{"num_hidden_layers": 15, "hidden_size": 192, "n_experts": 128, "experts_per_token": 6, "d_expert": 32, "d_shared_expert": 0, "hidden_act": "reglu", "moe_layers": [0, 1, 2, 3, 4, 5, 6, 7, 8, 9, 10, 11, 12, 13, 14], "router_score": "softmax", "normalize_top_k": true, "routed_scale": 2.5, "balance_loss": 0.0023, "balance_bias": false, "router_bias": true, "init_std_router": 0.0123, "lr_router": 0.00078, "vocab_size": 6241, "norm": "rmsnorm", "norm_eps": 1e-06, "tie_word_embeddings": "early", "optimizer": "soap_variant", "learning_rate": 0.00646, "beta1": 0.95, "beta2": 0.95, "batch_tokens": 65536, "max_seq_len": 1024, "train_tokens": 284600000, "max_steps": 4343, "dataset": "wikipedia_en"}
Below are experts of layer 2 (counted from 0) of a mixture-of-experts language model. Rows are named router (the router's row for the expert), gate (a neuron's input weights, with its number), up (a neuron's input weights, with its number), down (a neuron's output weights, with its number) and show model dimensions 0-191. Each number is 128 + 32 x the weight over its row's rms, rounded and kept within 0 to 255. Numbers have three digits each.
Before each expert's rows: "gets" lists some tokens that make up at least twice as much of what it gets as of all text. This comes from a sample of Wikipedia text that the model never trained on. Tokens count by the router's weight.

# expert 29
gets: "2", "1", " in", "3", " in ", " in the"
router:196143080161149115152116145195116157182148083135158173105110118139113131124113114056152103102123179123159131076179083148112140137128122131119157105150158102118041125151041110116116107157092125140112087121091140176105109154117147139090105118151169129075125100143160160105110114105032088118083123135059137120106116171175126175124115125153173133108112133114078049090130150143111138099140079140101130128184102076151110173088132162104131178110103168140141139080172133153066136090093123142095164156122158094120089097181106090176086154124072124136129136147147158068092131184052124137
gate0:102088134137111111069163100121086146102116152111135129132119096122084147122170161091089183158094130107092056097164160107151117084160133127175142153100108126093159103117093086110131146170140115150145173132138141135104185184159136181169138100077134015125112154081150095133120161172141126157133115127124142117145134143124124093113080156126129145105105133156162142099152106145124169054145139046045090059144133107142150131102150112188166113184175140067095096097115234087119168112142127146151098116126134166215116129146159078104137126114113108183094092167109079136156107137111132137
up0:082125067123091147107167174148094185133163116079158122106181107153028168141178094089089182174134175084096108148153172121150141044133107083185100161125119145102137138121101140111115118162179081135150087156109162122122174136176157183174149123050133058115163114090123099127114108200143096107154116159150091133147111121169129074079122146143141150129105166148139105130142097155135097084165137092109134049132136125182149142133160164116125078149180105067115101096162189093082145101152130094120122119120169181131103121139142090154120122124076096159162129122117095120114085123103120107
down0:108187174169077147116138105164139175144122148084126120092068118131165110098084125125206115116121137125072118076113096093098117168155163101163106113147158112158113157085159073136120150143068128108095144170085124113145102112177169145150146115170104113065168062105100096114151099104133113177138141188178157149128103051097125145122102166100106161128094148045150108150082144128190076132104097135189073108118122151058173094133122122088143140077114140096094110110097079131093106194130134134142177101119131076088073151165118111146141151110129146168110107157077139141148097075106075125
gate1:117097092150137136126095138165138128146168096152129169146119160127150185135111102104187156100099200093151135037134175139142115137039132175109168083091154175130158132133070143151114079117138131120063017120127144157145124089105132152125122132128120126111149111132146154117100139176090146158144111181066135068131168210143078189064171081132154135100125134128118119182143107123056115121106099096102119143136134140151115117098139080085145124122112113119155165140146206118136158152161143090098208137125118119101176147159098131142132124116055171182109116143112116082111121153096128184
up1:140147090164170153103175158151119100165184156175117175156111180137137208122130143091160198086104141086196156074069173142083138159070101152148132093127128128098132185125103102129127113090124144076113075132094143127147103146131094124122135113098130175125140084142163127117027108124096139129159095168086132101106136157144135206112169121152163195077138123159173098116139099071090175148140138105107133124158122174085112124078115108090145128131103102086170138122171166102117174143114150076099168157123136100118140138138103137183153097110089126190153051141177144124138135130098128198
down1:137137070115075131100113116142174164057074156181128107078136192141131095126153155107114111145141190132131096129091151119099094156150106112119158134133147139102125149168203118030141105131118141159118111117180147120106120087200143086132146137091143160066086162162189131096137045069107126129084113143127121164185115128170106140147163238134103120135134098125099126130143143188153174098095102078095135158144096132121128124097106135169147092114148085149173106105101110118101130119114151108124132093099147115118115151095121177102179116152121122105140131173157149186066150230114176120
gate2:125137134105087152112158094126114109072163135049147135151149144142108161157109182100120146094138098141127139117119130117152171110108149166157158149136145140084148148131110090154166159178159070180111131094130156150131179155143195142132108121102118086130167119122113102146083185134121121146157065138155091169077140160095125075202086083143186130095115093174135184136172092081149171138147163156129157094162107109145115151087105100139085099159179165117114112110139208056093112097167073137134083149102076195187105153084139152139138129101105084155121087156074103097089085180114138068
up2:105122160168196169145124166142139137187081156084169168143148100131135182142149094101113119124071150118071114110074151125083151137147083090105094104080154122159032094145133145167125136130078113126045177058096126123086151094086101115128180169122170149080069112110178104115163119081156168114160123160116129149152132113081113066138158117103141159107139108089101139075057158127122123138159097173150106146063132136052094118155082124095151137134124149180075108183126102136114081105112146082148133118137135171165161166140140121075156129157134131148185126082145109119131151123133072130
down2:160145117143129136137103079201109099061134146131116190060113059149123121088141123117048099130129085168139153123116207133113130070132072151144087088070123195154175109158158152142062132141161106108153121143135119095073207119146195136129141118080166086144124112128155191191095112093138082152150151071109115136117118119159151111089165086134111094107108145154134076100144071117126178136113173184131138162134192116099144115162150133097111139174077158115151118086096127085111063121130094127063103134080149097118131154177126084092105100106151145114130121126100155128161146121150144118
gate3:152050079096089130061137148107149106094128102125119129106210159094103173145098154168136125071109075159133151134157170141136126117125184089135110143122110166152133130156074152117105068171163049138171161095167100182134180170113145201129150144117093126154202096118088145122123182123151169174122190102099148163099127164135123161150145144102056171115125123160091143089145099141121159094151145158167119097166146125146133108110114071130122129177164063156097127078092170109116107128083149141095070095133191155165147111118068156158152151130139140191078157131109137111137172134148140151
up3:140089114117131121113105129133171164181137152163185090108093117084132142087173102147181150148177137141153113123101121161139142169166163130124108083135121125115187186113153063102130115166150096137128167148158115074113066173100133034124126126102130130163144185118104154140154140076118137176109133144133156142114103132177168076125174114133107154097135140113162127141206104085132165144114140112146143084050147145146120159115130177068134118137094116060175099125137189196103137148180085135127125172064123090079070106096109088138121109137087157144184094136125110125091201144191182098
down3:130128158159200117092126200140113163176095168152148109113135141155144104080158117096138136125181146108104180112105113134114111193151097182129134167154177154145178117155125134067096124122070126107116178136117137111129153104204101105108220166132118157136129108196095110105206108089112138139061140108156154100194117127091114103097109141147153142143128165159139104113205088101171130111075098173133121104128176106135147171111168185096108125053092105135125129145124130117089102101122101162122166120184117132096094072144176056102105105170084099138141181141180160092121147093136130111
gate4:172113135117171162123053086124128063145125124038132097120146134153120155104087161127121082101158096162131121096123132137117070073162125129136121115129122160132158102132087160090122112141116090077106157171094089101116197106135118134148143132084115093149054078088169108082117111099149101130142140107114154107122072169081117149083106042191127095128162134153148119192131105087174071084111140132103051156098119119134140149148062103128155156161123153137132141130114116103161204141130116199062122081159138111120098127121184116187171185124124146154152132137163160142137170090097112064
up4:159131138118155167139051089124157085137117133046101114110149140142094148123083172137145061096147106172137139121119125127107091068168112123136117115136130143126176113126114172096134121140086084072104145158128080106130201095123099153132112103067124087150091107120141108067114114105148122132148105125104156129115087144092120146107136036186140123101132158139143113174137072107178061105121143141120039177091127108136127113146053120139147151170099150117135147133116137109157217149126124211066154097153142101124070122122183124169161196122124142160133138115133192172120157094078119062
down4:098113157099099141069078149166102144144166144115097123119087034150181160113109077168195097160098082094136160161159174106109157131100081131093143139098167102080104134174170151092114202141069159115156124112108073118151141198122106136143159097165144143136098089061176124178137133086124100148121135120130152167063107133129133136094140158126078126138159156138136180103057159162103159111122121114094151144128145139168117142148121196166104193159135181098143096141163075053121143088153160142103163161134109133161123133177095167097125102162150143111077105068109119118165160150138155164
gate5:101113140150091150072117117121128079077150189139104150157131089121087154136123163121096121080144146145137093079097191115118118124132151124128137169116133125166138080201146097160148133178170072130126162101106172096117183177126187137146138135115121114161094126085150139105098178115167174200144159128109088154093175124140202115139078119138104149069148127181108108124125146128167136146076150106090137106211139117149120105133121083191118152147166124181093082127089159155073095141135179093112116125081099153183200098120168118124148161177165033165131118101091071098129129103106131133
up5:083130099209089116075152090120140133178110128108147173111118150136075148166093162123118143131108113149158088085108192168128121152129065096175091120089079163124108079160139075181165151193097162142100153139059115110136186172150118136188140121114118142113118134065117143095115114136099112136158111143100123114151190220139101172126138127135166139125091090098145045096107148123158111135078119089116138093148194147132154088115102113140184180127109125109163148155171112096140146106125123157067122155105148151178100080118173144187143174140159152187116147145144095121098110167071077159
down5:104141154169136133076150113145071142123143140110131129099133131193185120059154128116070191171120133202115089102125192138117115158129129112129196167133124149153151133113121183107083179080166105114173164162124175181103095193083162153143126110151124086120085145123163137117167055181073086110137101156188098156131125072103138096144124119113121129117104143179087145126177146184100122177127194110148174124092124143158155087117200126142144121134110148203147128104150112189089131127118137142125143170076129128138177107047120104101131162172134133105163141107117150130046140109134145147
gate6:177115143110122093075153093120149126122164122054120146070125107135087157137157111192145170158149122127155141061150140135201100138131167153147135129114143151130200184109143116111174109127115076142120083131140155123103129121084173107076116102087142085159187172101169154085129145176162070116157161144150151139039143112098177144084120139118126133057141109160166147122160094153101136094123086044141127067161121130189143151148112096153167133151111148100149133133104145155142084110130110117199105153133111126211161037182115068120113130122141121201099110137135099103125128120129163100
up6:090145129116141205104108188133152038137094105089107103115161135119112086192117149068131128097151133121057133138103134116090134148138190083189104142165104118120085178131072135090125105091097096131124173189122093181176163163175099133152140139151119129121090117122030106170097161188106201134109115107102149131168131170121149114153093109164165145143158110108100090140134141187159146097146162199154120144129152112105134126068098148109077094145157120201102124114148122135109149117164118132114084160156132088084164217075124142135114149165082095094141143094125105129140141095146107142
down6:105101092134165093121131103157174142139131096091086134131133165111120119138113107125122124157186165070051130073100120129052094127105122090123181138143081097085111132136192074127131140134217111126156172151117107093113185095133125130108146145073139171192125134185182129157141128121073095134155104175101204129169134113125107152125106068195078126093083089161094154114086102115167099127103160131197131169102094113119092141098131121075130130165147177117134112138158111092159071124182097089125139081158151222125097139112125130103104183089153090167135120097144145140139165161150117144

# expert 49
gets: " |", ":", "2", "4", ", ", "5"
router:174181131118145121156085193126129142144137127131116181096099154126172099134130102150078160170118112149158146107075135081083124199109078195089087108129072189048124129170083119126140157165149107136118137169088147118136158139138171120139140154101151154093080102155143189136120129079149115112140125132158100106101149155137145133123164143129132155144141118134135086099122078184109085084154077113099099147173136168133093080127110070111082100148082158079128179174104113107135141070157164153084185121099104127110110085149116174118071123183110173065203133090050149141093092112135088149
gate0:119106117098135104117052153173049122136175224155183123144143177173106162147132086143052216159115132127131120141062156149094162170149179128124070157106101187114166131142140146052158123187158151166195129118112139088082105141164154105148129127072118139140130116169177150080140148120156169124135092125133103166114128145135170156134153118105147136137145159053112162075127141160192133064124127142137091094112101140124098119130139112147084148168107155133073147128109162156114177120128138126115146092147120158108139183161115196123103155126140138164117085124107124170159136104093149210
up0:123126125148167168133168071080140137076100101103082121116134085106179135153105134095205049108137140150119088132186111092153125062104071136147170104171177098156122127149127106209105119075117102075085137133146129135183164140113087145096127126169134122113125160109125090152144110146093059136130143132117124102137133126119069105140099136168089125099141092158170117198139138103084102177115179144105162147159145138121133121112112159083154120096159082132238091109127096146142093093122113103140114165134151091145095104134152073168200085182143158110130161138152111099108138142161076038
down0:160131135100093102219117110160123098147179127142097138077182157128177145095183112088143112146116128143124074145140116153164139131094134152107117162133167116178124121097121035112122095096124167124128137133095142115117097148149179165174110202152165162145111173130119097108154148115175129101098131169114133140110082142142224186121067126081066117123137135169155168112156052186157114111108195111132115138078134145099128128134096164142120096169153135187088154103136154058148151097119104105152136177104085114146136180116117149076156111084178168086081126155090123104099083074141165103
gate1:149199209111129152095121194107126168147169095131158178122099128120128137125127121073143133066142196087068162118146163141153186184132104137137100172104098188092152136115147152151156170101162091144109141123166134117122152127107152108172132130176094097105144109127160132151122139115160166076096116114188105169170145131155184115103176115082070205093125089180119130101133089123158089098109066106092084104179095164140111141121072094135148152159146138084093125168092163179169156121138177106086117060097100183094144133120164152104146129090133140162139087106065129146096117114089111153
up1:166184139152134142137106189111151176146153131095087157088135150132113124094182150093112146125161178082096148145169160137143180138152140141127085154111110112066130149099098111154144106116204079127141121152170147128137149098100101114166131155097126095079130125177173193123138144120126146109102118093187113111149108102154185156126177121094103212091089120154145107087131105095216144116125071088159073135152111149176112151094079132137066133130134142067059133174074161168172168130187141156153133094133115151128101119092208135089175205119165140150142086140116162158099143098107103129
down1:105115160118101153090140123140156167119084123061116153130086132192133073151174165189154144102138108147110046092113121170152122120066191157158143175133137181087105095092144171113128128074148103178132116104153188096155160129110122162121096147105152163143142134114083159165051118143170159120126160093175076113134158107177147119158118145174069130116131118174154150105161181051171116105151106178083124086144121171107154113103141077108092170122118133099180151143139105108133191123155138137091165084166085166114150085089136119159136086053109164088147169150082165134105155146114134140
gate2:039151093135124139100181116137135156147074105072174154099199167095077133134098127077138137123115166110100146124127150091122125169148120186119096154092117168100066127104090100139148114136157102080142113125158129144155199114135110143186134151107109054185155138123143105126071107134156137094093111091155175116073105110107140118130120138112144122136120154171050140193135100093172132140143141056142182111136145122174127146190111168161108105174148135111096090095159122147135134094128191118086163144070140131154195161111111078135096139169101170215168195087130123145087108140142119099
up2:056154105148135149143174104132151148110109103076133138135184159125097108146125098084121142150101106172120130122096135082076076158153106163148093096118140191115080099110092114164177079122176135093115135114124110132118169092154089146156123175094139061149147148130141101128052131081160117085104149108131177112031077126131126113124145163109117139161123122102068172188112038111131152160136089100146126129147150143158114140196088153148122093162103139127112069061160156105117097080140175127049148132084142120170151135136137068103100135155111155188131178101110138147095110053114129080
down2:097055162106109140159136103083139073063117102128155106109131135068123138094137139080163074148144102147086127090177137132106226143153112049145127101166125083148090134125128144125173063140160097147114186129148163074118162165093061094115122090139122173102145132143111158109112171119156136128105072133194132149122196187118149124167072171110122170172117176110154095109091103141161163141192077134180114122086129147147103142151144132090151100164170099060095124125091138158126166083120131125126154109083133145095141077105120124186134157068150093171133149113156196126139115145129108140
gate3:109174149090123099157114160148148126078123162179099135125073109143174137120034159109106140128127139157105084131126176075074134100149151110142098084091121137139189159136113103080150127103157123130140153094133159098192160133132076164143136123097101140139137092128148136093142126137143137168131103069089161185132105150109149127125160161093172137102170173101137100108147165152176062134088160123123110122189165073122140146170107147108111188146125137169171108175203170135100109139169106167108165089121235099141117072145122205120140088155127158178176156081182097137096148117110112185
up3:165121131133148079118100132118137129103117163161128186052099138071133172149128168064149154163104142135124144071166136122125121130152131146100127144122104049164125161115133125107118142155146203133144114079155136140133176161121136172164094141098111129116088090103152097151110098134068147147108095104150155145093102165120096071127158133130112162070155174094169119054099127138049092140050151119137160057130130134122057143163134110109072168172157160135166141142176134116092135158183078088197177084139137088158102048133141172109101080116131129165145136121161122157092156104169072150
down3:136213145188143111172146119174178181189156114226128122161114137135151147143143104112123076104165131129113112134054163137137098112148138084159139095132143148098135159077072182077077126151105148113144112072100091124064105124145143062114175114184151150115115138212121125137135167086174132155094143128070127143154090050147129158134098123159152116116119046094128093152124122140148108138143101108155152122100094181098152152084186103100149138102116092133132108137083110130133125189126158118153109112133108045113112151138166140124177134107134067118196128133103080145119128178132098090
gate4:161118186067170093133143160151196173138134084138125161047112150135148125086122089139078177142094084123110165076155111132051151150075171134144123111093092154100138124111115154114136172109146052115108168119094124147131161078154122164168105116151123158156103110135151185061095174128138156106090134109110150187085200181138148148130143143120096091171123045160126088157086136102096135160120104111064121100063115106146133147111144103126137088160109184103082169167146112123112161125082194115104133164129105152142154124153174129110139152141176124085179144124069173128109129080164151117
up4:146107200074163098129101146130185133155132085149122165045112140174151102118120106126074184137138124161109148095100126116018130160103149144099148155089113126126123142093106168122141162132102085154113129104149110158157160134164139162156117107185116133154080092149167185086069204116123114122126144125123116186139178182153190156087129144114118116177069104150125106159114098131099111135105116096063114109149100106148145122108159095095137103142129193099106191160191096119079183158111156082091153166106119145146171153166171138100130101141201143109166152131092170126103148086186162118
down4:129111144148092143100127161112133173128093144165135116087139091155154095122080094143146050192117059146139064139145089099201092168097109158074122201075138169121177120109120056117149090136167127183136100156163167074115127077117106144115165158146133173180139125117106111145160117150129138142119109115089131174121124122184113068156163153080054113129170102121100176097172108133123134064089156135166162238099142139112134121138133106164185168103097144147122153131141108067120050105079131134081149182131117084146152140136139126109132122119136118137104111166090111115161141145080103134
gate5:114155128084128050076139102082139119197130180143151142132134174150127129153108142128085118172142132183085159076152132148098163129143072128138160117107151149147093155132056149153154193123129089139154106116134158106144059151099120154166121095101167149167097163085166085098161132174186128121129142198132132169093190174099152103181148105085173105158125108145095113113126114131121199123159120164183097096216143146158114118100108149073077087147156129089192142120109110113113139130104114130159108149104106111180140154074133173159161104098135073166100106176032124125121134118145111106
up5:112178155190110141104104094101100145104072091137120069139146124066149121138144185130201153130103069121086080159130139149084120180072107157190092100140120120112106174103134119092144133086128161115161114105117101182198169084158226134079183131216102108139114092144132137082104111093144132138090117071122107142164138143104149140098124150136096103136137188065113078102082111088136097201124136148121166121102133146106096075124134146169102150169137085152098118124154088081134141125145121141162124086118114118083155129137098102130177112167167136113092150148162040184114138129127137154
down5:075143167128132146124080133152102117121135136104139097127207139122101140139135147141183109034138074143169069105190127105143154098121071138138092108128081087132130127131154154133130150108096195142107160121166083132200095148138209108145115081169197129109135103140134122149175098163161058173127187072078113123147164097098192082119117127140095117142129109221134135134110123034127148173128135126163124135132098107098127161088088100163142164155166139099119158091114150151153142112191115144103112133137189116100105121141157154123146132144168141155155154120186115143117116076173061158
gate6:108174173128082121125096173128153117149154129137185121119123134110165176102070115096139124166087144162092137137133182082071118167132135157174156123095149122129121155094143118076113157148155135098129106107108124136195218164110168122154109094122057175152126094100135117165108129119112129122119069114122081095144141185162171079122106107096127160088122121120047109165134150129146117144071129150128077084141089150135114067133189132148134134105118154143134125129156212112092114213123154158087153152123161160185097085132160106189151135102112151064078125143103138108105176078211122187
up6:097175176121066117117091153139152130114149109120207128092129148100161186100087101091144141154104135175071145153119187124048136136131130181129170095097141119111153152093159130081165165118149160102126134087109129109178157183108157131174140092124078148171136102127151114157125088123125114132112084121141110070117156158149158094140117074101144205091146131154091114177126143124157128138056134130114089081152113151153129051129181118140135116106101150157117130165104186120114129187131170186078170159143158130189105093125171139199157135107112194050090115152106122122111129123197144182
down6:090114176176088122135169120161115136114089065146083163081155097169116152109070092148129102139149143132104177105134113129149208164144078154129136115123113096134123182164139095143106118068131117129110111145125158124110151110115154099104128130143125115147112144155176102125118148091125037128074139092104108139116101142180133121116101100153142099119054082106166164073088160092178194172106091126121157118166134113178142190131151121081154191117110071124196089064129152162128087071076119124133152122083177143149147151084126051128122114092196135151129089123058092148103155097167143166

# expert 79
gets: " the", " The", "The", " of the", " D", ", the"
router:165066116140110130117127148104110148117107078140127114065146169179142200118097085128139081170105143142174126146164141153086201187143176151142104159154120131133080137143103129089138145162130134113113142098153168170166114114071116113123137115094133113140215200133151125159124182119056097100083086149110122156107136133106182063137130075176136157130119146106149158167148114105145145121115147094151117167137140153137185130195116075129149080075069104155156207109129078151111061183086097187095084151153155109194152137174139160144146085126133120088112088101100157127171142125141149130
gate0:136130099140122124104116140090106151137091092134130144131070111156105141094179118135163104110052125152146110154177173113122138112136177100170044181128154133079125167190110104079132160180153105165093117061161167145138101119166104132119146120095189116101153095087150143142156180143103097169096068152143127189075129197037173060097082055153118111152131092156135153142141119094123097146131157133112115069083080179086166177146146062094109111100101116119126158087147085116106110145137128135120092166105142136198160117145158115120118098128124176177177108155146122114130177145136112125
up0:155111135126137118136127179052091182111089106120163152107154138199086153116109108117173184128075156145099142171160113182084100076095149086117110111128134109140142102152120130105132157194156106152133117165172126121156099083136093163148183142079097179085101107149143125160088050153066118099131155105144144187127141176041131136125102099159144131155131163191112129126167105093148112127160111082158058119128141197131145156138171092109120139144075106122155095120107103189079151138097159148147111156121058088143180095127132168117144099150069181159159100130164147146088059153123136141
down0:141174097148098130123146067097122164148170166141091150217155158136072139153134113079165058157114107105142121144117101133148154124119155102119079108149106185104130098113121131124148113135109198190112166147167145172117080140129152123158143146098140089141217111054110164118133122135130135133108162119142143096084136153109134123113179160124143051174176071112143126072110150133117159094106097195119114110139137143130141089126167157086170168153147115178130160162139161082108075139124168190100121145142150152115195122136077163133179106118070144198147085141105143209142151149182130073
gate1:146073148095142127098118117114119063089069132044104145114148102102126088108080149120102091159161214174140100177195135135093156103166147154117103131131143162136160155094104133143115104145181118189107103116158131048168158149105130136186120107121168098141144124163180106180137197107100096171160097107139140109117132124198189156094159085198082172122164128136096127154103148072161116153127128101097106141112122109214138097113086095131148126154162179127078158122107123189127122109113133127104078124118156141140136125191114120111101125119133220169131096121130103143146150144179098078
up1:123111134117089127158107129145153076078142090086139129171076115100138108141085159121103135122114167149179075166145131133104105112115112167099110116129173149181144157145116129028119115131188113146149046159115129132103116167112115159169138125115148175155156120129138143168160140118101079092123136112148165125181136134095187178138079157103122201103116172132114096134161119133128152145184177111092158067155115163166117088132061073142114110192148173103129154190167142156130109133102106120126127120170132127084103109241096140169037103193158103139160134181104133137114082138136086116
down1:158160045083161132132135112096131167105119072090109123100104103134148109154102087145135128141117144114109130150108123107074149096144125093096144120129166149102099093127113134134127128118150151201091126143146115153121130169046107073139128175112070171075088124209097155115121140149133170091118135120170107098203117092175119154108178142134133179115185112179079098068139126137086166113165118114095109161054052138188071152121112182099097116072086125138078121128182096147146134058133060128120146127134127128116129151143162104134134165120141103075111102150138128147123032089136135075
gate2:104138121126169102119153119133093099139122129139131115093136154115110153131075156129120112153124124095164176163107134118168169141126145142122163156172125071148133109125117177236175156095124059155136144120207153122132145085109071090111132113123110139099139143105175121160108181110004145138096165110127087135127151190102152143132139077115166144147177098173054128213123129139195156093102177068174157119145160103139126156166103073129125177116160148072129135154128128117086121080109103125118081123078159112156124097147157189174160119113075134095066133091120135079104145155114141113
up2:136118149158072085148138156130171163122122173139078087096095157130114087154107142133155166144154093092147117139191134126169099155134187094139135118092123162125058166103118088109105138187109133133168166147095146136145055193150144125190099144128169153154117059120082145145085055095098158058130130174140095160082142120125128164094158165192105127078116074123150176106192124150075116164166108143126133101113109109176178147181129144212129123133157125158121113113133138151161127118096121157115150106145135082181080129096099080060086080135119104154143161128060134132140140085145079132
down2:098095175172171111089154139136140101147135049089090079138103104177086165160061119225154136065116143105100082082140106127136147059144139164144124151136137102133129135104126182206106150138092136119148093134138095150166110138164098129100102048175160161196123093177076181147147088126124108120093174128100112133087170161087130167077119077146126158202077079100147120079112128201107123145067130137131162124103124088135119125130124146115136166084127149123167168113084173136169148115128091108116075155131128093155167149120122137089131120116159160153121142100142133139146126067105177147
gate3:166105161127114154112147135178218126182120102156141133115087136148094153083108169124124167160120205131088127124163149134178170061079104139160142138156149089101077152143141126119125239149161100167146116120158133150145121116138146111134160140127138108172087166126131161150133103118076125151124148144160150142057101137115122134097137086139093090132075139073091142092171145164142208127162150106113141096063145179146125128165203136155143176101124170176143163085089104091107137145131102149084150149086081164102184083098142092159108179118140072157088152124107083058139087132161139113
up3:075188102137096127143090136113040134107128138095153095159156094127142129101125099109136074070145052131113074149096110113107101171139131130069133089121108166114141087152138099149114047116127143100136146107133104090099095154131094138150126152155125178072127099131106128082113140185199126157157152126195102096224147163134131115143103185092202132112159096156154146170104153103103057151099127185092125113183140108120100138136075151131126133137111093083116061182150171113145122132135143123168121102171155091145091172156112206111177086162173135156160126121159160162139147134088119131
down3:086125151084172150111067143136129107143119133172138122121147155154093121168161108171130181151197132130102207095178168104157106109199125100170175086106169121146097111115131157036189104145090164150139116156095181121109146089113110145096140152095086173060144099085095108122144084148106121082118130156113145185163128109170183144139083122163108136083115042184133119175130154172146099138127132084150145192121099130126102103095107093124118091086065128110085102127186150114071133096124145156126112131181109142167120129174149107120075141132101146086106112156114124190125144084159080107
gate4:121128128137139069093143086125131117175187115098124148140147157139133196086134101157186085103138186116130091184139131102175158144155145154141136154163152174106151173129106150099204163151118121125161115095120107072141123115135097174161124138139111122133183155110177165122130155185125124185103097153101166135121117115164144050193108147148110156108080089216154076129165130077086101144117172092111170141165114149169106123175157106135106141100080085129164134136168084202108123163121111174113034086153127120172099175111158148141102117138167123154086157118127154054103178144112157130
up4:120137146160093153103119145189126135175122173151140131143123070169120099123101143114202111170100079068118127080125181178172121127147065165166116159131104134142133074171151173106053154062164103108151153094143072109116153182119148116189167095093137119158125109183135146109083107077142156097114147141140092112173084098151120093118108141150121133189136088173109145123102091078188114072128073166204157104145127062142110154116107127114144111167140104196143120146098111130140128147140142145148123135099173088155121087187088211124185115118080173115164149140178138118167115142123129115
down4:118129154160086073120119127079139109135056140079081160080088146150164100172136166127136150115165096195120140104120131102070125128068135072172159146191082146112101118127088068170090141124094163125156169166090187116092107156131095157168154125140158117121131089148163089108187131105097141163080072101069120121109055128151144158147128211114118165173137101112126100151150173075108120093080117160092147156086160181111124092151154160093137132123102096146175166084140109183113138118122145104101101128135060158096169138164157142173176191149143093135098113146076160135158101139133129119
gate5:080098166095168142088156149082099182108134140165089165106136157122092154154108105165149127122100128067141084120163136119091159147181148159111211136094099100102101142075093160129136131148077060153186049105163105154122135136057135170133090106109161078123152166155117163172156136089085118220147120096153067111077104174142146115140168046127147170153087158123075097103147164134126126131171140097141156093128126136168141113109190122079126109130128150131146190104117122178187141103107144138092081088181113117081161095152140135081126134091121100154089108152135118118142087122142088123
up5:114092159136154169092207153142089157137087068077098122074180120091067092102118054158129135127102107075134065105116109134117190145123163085192129158111134083076098101061142126158095114155158108133171168118169070126129165127164085121130130078177164129123099193086085145122128142102112117173148138068154091087095140132109127141088151115133131136151173172099123169143133187176103091089173128126067147160127173120174167141191151086101107100093134151103134154116081158154161130122099110129067131111156133141077135119105135117095143137107105149187103110134192103116092149126178147131
down5:094150175123143176112150116104149147110133149145090115150091074134142174097142161116119117123109207181118123153175168127108118140180111115120154171134082115118113176087064121105122096099192135148158167093116107102151125124163129143073165144152129108059138129178094162149118104089153117094149191052090066151089157176101146163098208104150133148057140130117122141111169182150155133155102121069096106127118108077192164082153136092150131066158159072170151151123165144130129159088130151105154096144137164116105101121183125192109108138130139137077145059141101090175119114181161162115
gate6:113104156133090080126122174145152123088153062077139128108138152152138125126114098140130146131160102138145121157092132113119224046162142155176165133158166162104100120163089082137141146172152101154147150065170097145075079142144092139140173093136140097145123134128062161197097194143117116164096124094120147128143065127133135131102149166162103131106059117149125142132159117122149115105117177108119097147131071091183160075168134085127098110100107141153098134169106142164159148130070145189111134154113118087192158092096107190113100095162133131108147070124076107077112092159033161170
up6:120108156176079057122110141149101156121089164134083125110139111094136189135106147107125088121109184194116138149156100154097165130152155116141172145161150126115062202135098117154116128113162120125151147046111171159120134088121134152140142153175123088132153146161116121159098178145116109186137111100130132130180112101121153103159187097181150119160130153164106074142147083072143079162130140090117103108096112136103184174150139090184109124070112142146088113144091176126095161134088139058107089075117197088177153064159118108187125098129121135063136084117095089070111093161131163190
down6:133114148157094116184125186137158112126104089063081143179160091098143126128131123061150096097104110139084113066149115075111148179128117136169142107064117120104113170085128086033165094111095080115142134126144117115108142183168123126144140153129059110128147174106186143049094145133162105116107154110121133111109109118114126115193100103153102103090092134156097141156125125120204098054130033157143130152126098158149124136130114150154167192113145140153159175165156078110153173080189115169103132155123190178143087104127082149140140147175137132106118141113119123164149131196110169132